config = dict(
    n_layer=14,
    d_expert=64,
    router_z_loss=0.001,
    router_noise=0.1,
    groups_per_token=3,
    norm_place='pre',
    positions='rope',
    init_std_o=0.0,
    beta1=0.9,
    beta2=0.99,
    final_lr_fraction=0.03,
)
Below are experts of layer 7 (counted from 0) of a mixture-of-experts language model. Rows are named router (the router's row for the expert), up (a neuron's input weights, with its number) and show model dimensions 160-319. Each number is 128 + 24 x the weight over its row's rms, rounded and kept within 0 to 255. Numbers have three digits each.
Before each expert's rows: a language model's description of what the expert responds to; "gets" lists some tokens that make up at least twice as much of what it gets as of all text. This comes from a sample of Wikipedia text that the model never trained on. Tokens count by the router's weight.

# expert 10
What it handles: Capitalized word-initial pieces. First piece of a capitalized or new word, often after a space, dash or table bar, such as Ha(bitat), É(glise), Bel(gium), E(arly).
gets: " G", " T", " E", " W", " M", " La"
router:146110143113134092092160129159123130122109150136090103120101126123119102102123173153103101118110166156119114159144080147109120127114105155125163126121109172135127202172119171168136140154130136103158116106125133162108131134172102122151104161140154116089118101171146123127171092126087099124149111105129175121150111131139087116139149120113141102097116152118161142140153151094151153112146124141104099127177123139121152136096111122125167146151067113082102094145111138168100164131118122
up0:101148132115156095059131108171136145108143107135143154165054123147142127130118116111132132126125127164176135096135172098155116132064149133124119108088149125115105118157108150131103160100100186095161185091156119165162137134160120178148129129069127109073134119153139132138117133136103147155170082149144133139113137131117142119132136115150113090118161110089096133137141094129146142123161152140098124165168113137163148125107103131105172124131143139110122135135141119091129117180170162
up1:118121089101144127149174151124081086140142149091134101119156115095122098155138160170100125144083136111121096087115141127147151088123124159113153121185134130133125095125128130164173113113163122087131120126136154114169140172148132143136127134118160123088104096122143109120120138133165117105116114074110096157121114142132141130114147121077172176134113116141123179050139120101156152120165124137197096126132140182168208128161121138130138160149132143113130100147132142125149128133089115
up2:153132145105170118092153152129148067097099129154102150104080082101089114118050151141155082122090173155153139121110109100151170119115130111089162138127106144147153145113134146115141120126138152113155143089155143148121154165146086120132120158155155115105113098121146110143156123114123108144135122132140143120161154105123092132150120142115178126155092120131133179123124174099164168073134141116132111163113120147154128158143101120126140133140102135084119093151088153170101100164139162
up3:174136168126145106112167157162099079125103132130093126101110116114120109116080132157110096124115125170148103082103150122157155109141131124105149153130149181156105145148110113153166160143140154097142094125144134097123148170167117160113122120123139106110086092163152084179126112113117088098153101135152138137114137096112135105159141137104130125116126134177151123116125154088163154125141117170145078134108154141102135069132165088131150124143127129110101105141078118143080117139167167
up4:150129130115143162161146141143095058103147137126144164148159137124101139134143123144143089120075116118162138086173121091126115127132126124126170168155137157118091112129098152136175168142155145057126105111150118162114128120154125124130184141159134103062078079119126086112143123134135093122138102086133134158140147117135131123099129104103112139100114112184162141124139095099118165122154101163159124140105169127117115122144137131102108142120088145125126135130121154142140128123110105
up5:107124177093165138129180146130103102117139143148109116119110077097128101091096139141105142080103195141144108130106121116156137115109096141090104158105125178150128132147115101119113088115133160118152104104175158127099158177129119134106119153112154084090102115151140109133124101117134120110203090109134117136099151102102133148133124142097159145102113160123147149088110109150147177081132122158111102124123149136142126148130103141103161124129107094113107120171092148141113123148146129
up6:150080141124137098106140149137102125106101151139110113103111092110101145115120156120099100093106162109130111121075120094127189106146146154093155169148091131115111161147119141160153129126134143128168110143129106115124169152145130154139106134125155094093105094157164114131125111114097126113157125115149139136123136100095113141129094174123149134103122132133131164113110161076151159107153155140122106146141147137132153113120119129127176161148132136094095080143131115150096154151143166
up7:132143160130134120069134213117112130068118128160111129129105114114112141118081127143115125129061162155177132137140148138149149144146089131091138160124090132108115133200158093146156122112137158121140112100126139149128159139114151169141102140103127111175121146134099154131122090138128119109115121121125158141104200144137135119141116172115140134116105122143155139114153101114140146139160111133131109123128146107115133103139137159123139130143098085169157137149073135119147106136119130
up8:128141165091122097130127160111117144106105150105139156133134119080124102088148145129127119138108129139124139136110151124179151121115121092111182154116095155129148142116141147143142112101105141129150177107128190137101111114097100136112169162147141136140155150143134153116133108128099114112139120121160133136146131129125121145124154080115118106090159166114111135124126100119139146159181115124150142114121133103111125134126084181088177153132144155124108096159089145091098112090123102
up9:148089155104166122101168152170106085116110144149102099124108109085082130099110137155144101106111142128150105105108134111177167125096106147114149140106123149145120126129099144155110132167131147092174130109158147119120161149137124166147114143141140085115098065163161075173155102130103108127153093116128160157153185108114117133154103153120188113105109143103164138127130124134154157089146158138114121165139133118129147153088116176097157119143102121128097138160097146137115102150130136
up10:145110148130149125077191128133113135134130136146126091146095089125137116138086117143156111103125165106124093126099141098164152131141111175070135152131123182149115170126129153132136125118129173149120103128182137113112146109124159114122134150111163115139066094158143113136153138109164105079115142144140127138193154102091130147150148160098113119120084130149140176116103110116126150123153124124126101123119152094083148104105142164112162099150154095142158124125153117123121169140151159
up11:149147141130167098099187132140089110113119117121129110136117112103110159131091089132109111114138139151172088111125111123156137092142132155083132182121082150147112130126095148102141131186161157098119134128141177106133138159113143131117121156129165104145082093155149043131125107087100113088162142159151119151152098107127131089168102136123152120102109154129166159108126109086130155132125152150113128126135173115105135095112117114088106100135132143124143101157087145154091136136122163
up12:132098121111125113111185144135100111086117143152092158132136112125120107116093121178148151084067171140165106119106159104163158131144106166101160124142126191144121156169100168156139121133150164136111113161155188132137150179136128133126100108132173062124095105135180114130139105085124121131135140104131164136141148110110093132149142139119140132140149124154142148121124143128137172116131121156114085134132190142112159129117088131096149147144158125112113124128116125150094157150120173
up13:133108138111133076125147146154109097097124133144119123124112125111138115105137143148147123095104161118175119128097089135117136102126124138114173176111104150131140172122113098132135136156162171122141143129185143100088171178138110112120075153104159137084102127133139116149168104113147144109142132107154145134197081085107128110107093164136146138136149149116129156125119117144149137110140150149134112165146140171111136117125113130097155108132143117086120118141118139136082138147125141
up14:162121155100158145126165149179103109112110140112125115110092119119118115098094156147166145085112127125147112101080115082114124096114117156110136138131110172150146134142106144143166142178172158128153145118144142163094152163121076129126130171100153123115142105161155115153129150096142109128146098139147124155157153102100096105137094165111144121079108110117139144124126149115138140126164129159140104149091159145142155149139105131081152136127127081132091140168078135140103135151153119
up15:138085145131168114137184134165109122135130146148133111128109112138098076126110127124105087085111153139147093148102091115154151106137105138118159149132127157139138152144145148125136115128157186117135122121184138130106148176151129107138092119111167097108096109122145109157181128135113114107153123134150125135145146123113104085174078140103126149117130140160166149132109130122153148125118152154114088163135162168109134149108102150102161097140120090134112105171072163156105108151145159
up16:138073138089188105105163148155109095125144151133107144137120095120126091114105156142117092103118140167182087116108147120183131097111105162100181146128116147143119131168127095132132166148149169143100109131142158138120132155113163098087102143128140117129115117147146115148131119109138110100170108119154125163160137115116103124139125163108113146133105131129157112111118123110159144138160137163128131172120137141071154133131141148113167118146161130137122122153090145114100144173144138
up17:132126165145151095090143142167122105099134138139097104144084107118071105110058171157148121110101116138137113127110083106123150143135119119100152222140133166139129161144127146139139144148172144106165088143122120151101171125140118177114105125126172111132108105122118076137153120094103142130144111093170114152126151123109103147155118154091146139089109176143178167096150127123136146130151143158116102137133172149120145110135143161109137135111171133159116104130114130147152111146142147
up18:112114127133144121151164164151096113106085150125085111103080075134105113122129147162097129076114137156147117116114109141141120049160086170132123136134094185137120152114102128129148125155185166112128114117154131134138171158148147141114101126148160111138100134165144104138147139104108080093154115113148138131156150113081123122143117123098115149104110121122157151076137123123183137140139162170148084127128136130127154117107130182123153122131123109110135165125092126132101143131131143
up19:131108146130130065103178161144106099090156158149117147131118119137105077140101146143113119090090151158183097112097134078138129095143110140095145113104123153171136123136111106137137147149180152111128130135178150114096161207122125138103118170119179112121069102103148124149123152117126121086175142122147163162156141113095120089130090111115158165115111157114113130110117129091116139136145133132126110140122160147098143152110104182076161100149127110104130157162097105130118162130126153
up20:143137187121145117117181122139143110104130125126126137102129082105094101140099161181100144111130134129134097123147131115143170075129104126086164139156108166123133147133091128142141163126145136106138110101142120139106161152143118116116088145104172149126096112167148105124107092091136110111136110083149133169165150100105112128154121148096136127107076139121147135102125160108168149140170141178139096159095120154115155140122117114103171141113163105143115151136100123116137141149167141
up21:134138146111169099117172123119111120080121147155087139114061091127121146110127161130112154093112150132144112113126160067154119084146082125104144143143078131112144122119128140156123125144158181091147155116125128128114143157171104133115125133113146107107074094151135109144174110113119097101148134126144145139147147120115121114195142108085137125102108136134139151102132153117178152102151154161125132169114173155121162127103104148127173115155127152133084123137114125144142130148148161
up22:152091136080167146108141089146144108121113154143138134070058080127142119128130096120116121156145156150105148172092072142104114110127139095143143151089152133102137090150116134123171105136112115125124130158110155152121132123128118105148121162166142146123139117103099142144120100094128092141118115113117150126124130142142156099142160096096131109124141130102147135133158156134154151146105129116114152097135147132135135156138080097122122134095125152076111114124163168136115150153142145
up23:119086157156152123119159116140076094114109133136096145117120098119112109098119146138108111115093163127136083110134124117124144096116142157091136153124157146144124130153109131142149145157103148091158126127154108124105134157137143097136119157108156109111091065138144114129158091111106113104134114113173143150171125117106092106150133157114144152133098151105153147097147111109126146104140160168104111173148173145115130149116119123103145141142119105159135114165101112150119159145144146
up24:149123179121159098125167143175097111134095154139107125138122078079095107076118127158135083082136153148123079143152137122116122073141114124088151142103107145135119152155121158116161139157140165137105134107149154143106146155127114147135099146103167102102110080143125083164117153125128129119156128109153131132143123108111107108150113149132121125119128124144157128096117123125152152130132165152090150108112150108105150118143131143108166110161111147124142102142112121140103156145146172
up25:159104163159133135127140163122121123106142160153103159103101093082137120115091159136118112088093179130141075115115143109138164111099086143125161136125127150110148139113108147157140168138139145121143110114144161130114138146112130135133133142121150091104134126134139111146113088111099133121164107132146167127153124094110134130092117109079155136088095153133105151102136149099138143136176156131152093143113179137107160151098128177135115138168132113124088103135081140151120102176162151
up26:147111128117156105132165129147087147097117137142109098108080094112049115113104130175111124085100158105155099123153116128159182109161135161100149127142120149099138141145124128166140131147149155139119129101166130142114139155152073138100090153116187095131103117115139092141153108085156120085161099111159146147150157131101138089167099153081165116107088160134145141080101108122133157143162157137105084144125164135132126148125101132133133115148123099104137118158097144129116133147148127
up27:117091113123122067095133144123109122132111128083137117076133132126137170120105176114115140095157140118126095103103107169160114137118086173125187121147165164174110140124132130149120108153116118164111112143099115124142114132087140134141139129148123149128099151146187150126077132133135134123094110140148093163128118098121151128100144093120088186148079110165104151108139143117136107161144105114193107169098139127119168095077113109121124108168173098107133093119135128125146142187120154
up28:114121148128136122086193126162075146118133121138119109109117090116105074117099122143146097078117162169142128097081120119166173111112116161125134156135111109146131146123117141155149110093156168147128143100163136125114148152119119148111119136088149091104103083134180115130123113090137106058149128133174168146148133115079126090153164141114102136110119152118123134066119131103164143129165152170102106153138145125112153133130111139105151118152137110117086128170108133164115160125184149
up29:126116142106162076093179143153095123132124134147145117128111108101124150104117121162121094125104156127125078087085121060149154117123119134085133129108118149160138137142098126113179142164147142135164119119164115107134150170127125142117127144122139092140104125144142090146128133127150071099117113122147142151155128089106170062141131136125157133175118124114132136064101144122124137119144124144133131151107142140141158156103164161107186141152152089132103144164131121107110119129139160
up30:119106168083142105093177176138120112089110109155119130120095096102128109127094138156105117108089138134124103102119140140176136100119127137111134134142123200115158146129107146138156115145150122124134126107153159138137152178126140169115116135126172091094106107148112122154143110093112101116162088105136161153132149120100111081139118149111124146125070150129148139109142168111192139110177124138110119162152153141127171140116137169102120129146096118104109095136100168141091144150124121
up31:137133162085168105088155167150123138106134144113114153092115108104101117095114114146123102130109177159133072154117120114181140127103120152098137164173090163143159155130135096151117136134145155118168091077155167167110152130107162149109098150111152147113102105123140128141153141090138100076176102104174143153166123114102077125162107141108148153119155131101165178119133121111160146104142137157099089106140162123102144114111135181085162143133111130127103104125126121118126161123169141
up32:113135121085137089094142122129125119144135120096105115146080126132117147083119167139155098127069091118120100117122165153140121113145149156129119142133106148096151114121105103134143144158167142127118148129145143173145112099141111121127112124168163156141131096145124093116096120125138103123131086094140109134154158112157123157100135119129137137108095152098149097116179135128160150132164112170167134127173148176123158102157119128126135145114136088118155126147150116173135192162110141
up33:114107134133151103115177159167100089098104150138098100124082133135115083129107171136132093096112146125150094133117100131155151088128086124106153190160091168147124144154096109143107129143136142119142148125140154136082156132154122130127141057106164135099102086137148112135136130098130114126148115076134118147142157123067123094140109150119173134126117163123142154124128139094149183085128154146116090168133161135112148165140124157075119125130131100128096091144139137128120156169146170
up34:155111159131129113106164178154133111097121136138108156106122122106118063131123127150158109068076150137133137112138104114146185068111153147132128144140096185151116136152104149150127129118129171109156125124154164102102128145133115127103130139103155138108129110131151092135149118092111181114120113123129144144145159107089118121135109156101136132154109093128111144111155147134127153137141191151120088159110145144117130147114115148093146140163105114116120123188114151129114148147122137
up35:116113144120158095114189136148069115110112136125102123117100107091105122114088154126108111108124149144137105131100130096160121111084110117076142167136122125133151157163113182150117129147121159133147115106127144134104142170132104112089107133139153098095132095143155121138117173089124110130124097116158145145145131129118145126119131142105141157105092140140187144099161174111119149095128128151112130115127148155094137137106119141107168118147122097109112118167103176132132146118136163
up36:112088153124142102113169144152107149083099162124099129113120107121088136123125164169142125099119152135136142116104142114144151118107113158105151156121126186117161158117109154112136140143156160123139129129115126150123108171120119147128111105134130124109077098184166096161152098103105075099129131092190110167165138076120095096148123141131136150096136114132145148118100171113177143095147133164113140129140117155107132128119093133092158107137131102114137126101098143155125149141115158
up37:128115130107173097117155143138061129117109126114113110132071099095088133119108135165150116084103146149129093145139106120133133099122110154081154170101112144128123121112125105150111126157147149107148097082161129165065153149119099140120117151115143123142083128138147112170146126092132131115154092124163131155135130088100111088132105134091130135152121134085148133096106169115128155123133142157129165136147170133095143118130104133116164136133118102114098106185082168138099146116130164
up38:141093148120118129128159178159104104079159151160122115139090089124082117075115111142123113126127166152115084184116111122149143109114089114125143164096170151169130116153080139130143100187143169146126151126134156125080129146105130129099117139122135107111124139143131132130140144078136136136122126074174131164139094111133144139118127143117148157145097132111156149113095124122132131142133145159113113103093143173125140099127118110099123116113164132090122121160134122098153130136189149
up39:134125151116171101135153140135074089121103134133120134141099088100139110108120156149120118106104145118159101092127115099130174129099053097086139140134094159157106155137105152119141131168149150093135114169149135169098147164135134147110133113111129116094077106163138143154128149106133148118138124116181107139149132112071110115150087097091174113140075152116155125132141172131146133120131115144131118139120156130127177126102139130107166112134125123133117100127133151107101130144125131
up40:151116149107150130138180154153122100122131086131102116114094094121104103134076147154148092108099171150132103135103127108142171111087114139099151147123115137125176151150108147141127129139151184106147131107154144119136150148138120157140084125122198100074101089134143108112137129097126099098124116159155167158155183129111115101140118144099148108112096133125167138126153162118150176101163134143098118123109141137150170132133115133101177149141133106119138099178098116172081168151140154
up41:128108151109111103118153172160113118117095157149085102133114114097082124126094141133133080114113209130151101119112130113160160106090102130100168153128104151159150112134103114143137124130129173106127111118168151143123124136115115117168125148125162118088098129152155106135147117113125152125159094108134145128167140103104130100127144137097127142118115162173139126099136134129173132140166126157128103138117163150130171135113165179106170117133151106128112116150112136115108139140148173
up42:140129156158145102120161203147112117138102143118093124144122105084125142096096158152130100088142156153137107140125115125136162104122137144097142157139093152131126153116112135139160141123179145101149134095162151123097158181117118138114116120113149087116089101132170125127140084114136128085124144104102139126090134124110104136125108136090156157129108135115185146080155108109143167090139162140093133164107190127120151131106137146139152135148134109085142113137126133142109160156126144
up43:113104143143133137079183123125114088119139155163113134107086126088123117078098159155132107080091127140130111144107147092133128092120123140141138122090129129120116171161108105144167161106149170136114106137146139143088113154144086140127136134143147117093084113134166116123142114092116140072143102113154123142157126123097112094131111179106130125136096133141140144109136131096161156124160136160126124131137112163124148140125141138119152134140095110096118098169099101128107152184147159
up44:119146136122150084100164163154132133098124135144109147140102100104112126109076151156108116097091102152166110134103104124123152115093098147121139168133130143120147150140130138121140111118128155134155133119130135100101168158149119116136107111137167119152119095129119146125147096073133095114145132115145123156169144124124116129136129148121124137121111126116170155107167103111148165133119151155106087137115171176131161119149156135114172166101124117145120108125128135142119157156139150
up45:132085159129132081110159165136102140144113133147114168156086122090089117111062119143120084103084164152138095122126137144155175111097130142082145130131126135137139132151113125132111138155126169101138127121146111142117162166153136142118114140106175126124112134159138112137126123089131121115160122115141144149137144119090123088148128166126140121123117110136172157107133121122161183107127144137120112146105142132134136121134117142093153096131115109108103091129082136127093130160166133
up46:150140140118167127088197176114142155102125139142121111131104140102091089121097148123105105110085184124113086149128116118200129086131131150083144143145108149144131155152129147114110152132161153118135086117138166116129141153127140142132106143111165130082115107126154089111151099124133115128151101104157124125135174082087095094152102112120141113089127157132138137090133131102168158117131154151105123153099149139098116151118113172110167141158128124125130113115097116120069160180107121
up47:136129164076147101095159135128131108124134144165098122136105101124087134102093135167129092114103152146169129103116144108163160105122150146103152146141089145125146136121126133157141128152156113114150130141138155132101155154137126143107110116078136094109124111153157110117166131096109134096184108110161149158175158114098134120148087111095152146135136155126132173131131145104170148083140154154128099145124160172115174168179120155124138130134076079139085126111104149130103133151149147
up48:077098126112148120153203151167141154116148113141150129119086064132093114117120116129115141137113102146124149133120133153142120093142139154120126115112150209120156143163115124111141110102130156099143126132135158123098140153113109152142112125118153139124111096119080154149109146161180112154108106111114124095180104136157090117113137130129142109109138126158163110093163105104165126086194116139097131176136127166137114127113141172090134128154168096113115149156119118102156110157135170
up49:105147108126133118143130156165132115123143114109129107133117135125121122173119164156098108127095096132115080108141115164099098082132140175127109099145133178126153108129122147119156152098157137134148141120169084128148131167149099118132102152158137128138137168138138096100096160149123084052103115114120120139097089109100091112091104146118162153150097099150143108094132132055138190142149136120167092168162110112080196131136144103123135137141124159151106134145130113148152144093149144
up50:151094147150136113125188128127089101124143169145092108103121122094120089110117153172133076072100152138143077097103117094116150122115113145117162144119083161144160161142131126116167105138130125102116162082132114130128149166132101158104111132107145139121097111114137127117121103098109124147145102124177138147151133105096111109147143151137148135106140148122140131111171129115141133128101148153111121138131149132147137142119113154110177158137140090117063113146095113145107148141135134
up51:155109125136142108080138158130141169140096142112119102150118099128104144164130079190120126130114130127132124134126124124134140139113150115147138164151088126133122170130101165112116122138157137133158172105133120146093096110170101170106114145147166150123137123127145116088168173080088128106152099105143142151146119119103131134090143164101111138081150165162136154124100126108104109111159121157169122131123128172151150100153109152103129126108118169141097142170119083142138124149100095
up52:128111125136126110141152119145150147178124118143143119132144121112160143151083163179100121082171163136125105093104074112121129108157137103079130112133145097164115151122105140095147147159145138082104131093116117118118127140159099094144150139073138094114148102125174157129155091069102148122164159108141201094135150121116111118095136098108087122115092137133118120115154140126178108111090105159145085100136145178128129174121133112078135139129130151162105183107106098090152113124143150
up53:156102142105129082111175173140129094123096140150114156112125134110109112098100141140145109088099133144160105142089116136152129069124147119106162152119092153187055157121128117156134119156121150102119128100141156113103144166147109127107143126123141097104114112143137112078134135146137107079152105126128179162157149146081133120125098172107162136135134154128171133136136131105163142110153141147122105138131143146121157148134150102112147131147174132114142120144101107125140154112165144
up54:141102130114166097086157162138099136102120133130098099138110101132087121114133122136148122079132139156138100095104107141183139082132069137113148137154136176154113151148136133141136144179174147130149127108134160160112139141137097151167143155119127115104087111155126132169080137120154084115133119136160135146172136087124155119134119134116134162109113121126165160095134133121145159121155111153134109148150175129151172117102148161130141103104123115105106105160153112128114136140155137
up55:151142108128162062135130105120074096127108170087135113135137120109142133119149126118094089142112164152115135139177138111160125100096121121084165149145109117140148138161088109137157122119118114108148104115119103114100137118137144136130141106110124113072136113104166113170213128111109098139148101091118112117151106171128145101142128116126191109142142151116126107134127146108140163100109095100165158120114111152119120197123115129082143156162076155110113154148141152137083155141136129
up56:135083176132151104113170169134114135109138148141144129115119082103115092110123131109122092094109141146142107113075142098158155092108116158124168133134107137129126128128105138149121136133174156086161119119159133140106156159157134162145139114085174120123076065141161136146128132113150131115133121085129162162143161148081113134164119144091125131130126145137159139073097149113146138138129144154138102132102157187129147150137154138103164134152143124125132114138110108133127131135128148
up57:107131136133145118160153158138152077099116167089124123132086138136096115092093188143128088110090102128117088108101147142104154127107120172142149119140132179121149106140132193086141131160102139112108145117155148180117093126132126168169185112124116121095117121129134119113134166099152084158097128099135122168141124108139180114097131108125124144157122111158192114109088085108105133134154101150153112138143175142132167121162094131113137139163129143132108120170139133136136121160106150
up58:157135081121142143096149114161125082136145112141124096134140132102152127148137118140124145103118111107100129100078120122132125123159138144124141123138137145154106117076105158158113127151151109127110154132115133123150129121078169129136132167130144154158144106179117129092123136085115118118154138124138124168155102159102150117116148105128130112101070163114122157119145134173114172145134132108161105100122159173135160127126098110109111112175114115135109085148143100127137093121135106
up59:150095160124162122120143162110092142087143140148117151099081086102072100108100130181154135115124159137141098143102136103144131101071132128069160146163117150136129156158115102147114119160124148094183100129164152125115167140127136142126111136130164102096115105142174109121157113115154150099104081122164145112161136139102123124121127143105159153121101148136155159095115125071195146106137100157114115112108183165110125115108157135082154121122153119133123126131127119139099159160148162
up60:173089167097172112118161178128098088125120169119111116105125099093135171139101107137127114103068180110177103112084140141161157095131096129106130137152129151136120135152131145135144116138160178113138131123148125159137145154106064128137104164116144102120119090140134100173168107077148132073104109104181144143125136146105109132145106129104133142105112148122148147110143134096154143137155160152125099146117132112108149144134122140112133151157145124141124112166126124119130137121155137
up61:153153126113134089125137144103111159131131079115098104128161140140128133119087135092130109104106157128131140138130113116163130125107126117128157115147159144106132165118100103118149086104164130131139136086121090124107179153150123120071094147146130158150166148174143123128173166114103113128143134139157122118109112071107104141103136131038112143127090119157116118139113120125127165141149153103100065106133114141131148120139160150151147126147117136150135122132078099143107127104150118
up62:157110158127178097145163162136125114082133149141113143116072096091124111110074157149118090080099169143169119126132167128131137103096151156110139165147104150102176132163097138142141126102152170115158164113111134139100122152130093118117129140138167129109110103122158118113159113071117123116147113117173142140148141120100148090169110120143136109131110119137126125096127158091140169108130158128143115133115162161091155161102141154079120150152129129138128115176140126166101147153090150
up63:121130142104177101081166168156106091135138155135121139097095091101089111150085128185127118110100135128152123092099153163133113104125069125099134141138113144144117134123130114166151174126133154121148118099139139122113140169137154141135102164086157129142105105139164098122146142081152134082121100137152140169145141143078116113139116144086134133108105123147141136118131128115164145127181140153150113155135133128115163128091093153078184104153112127126076127144104147118082153130171142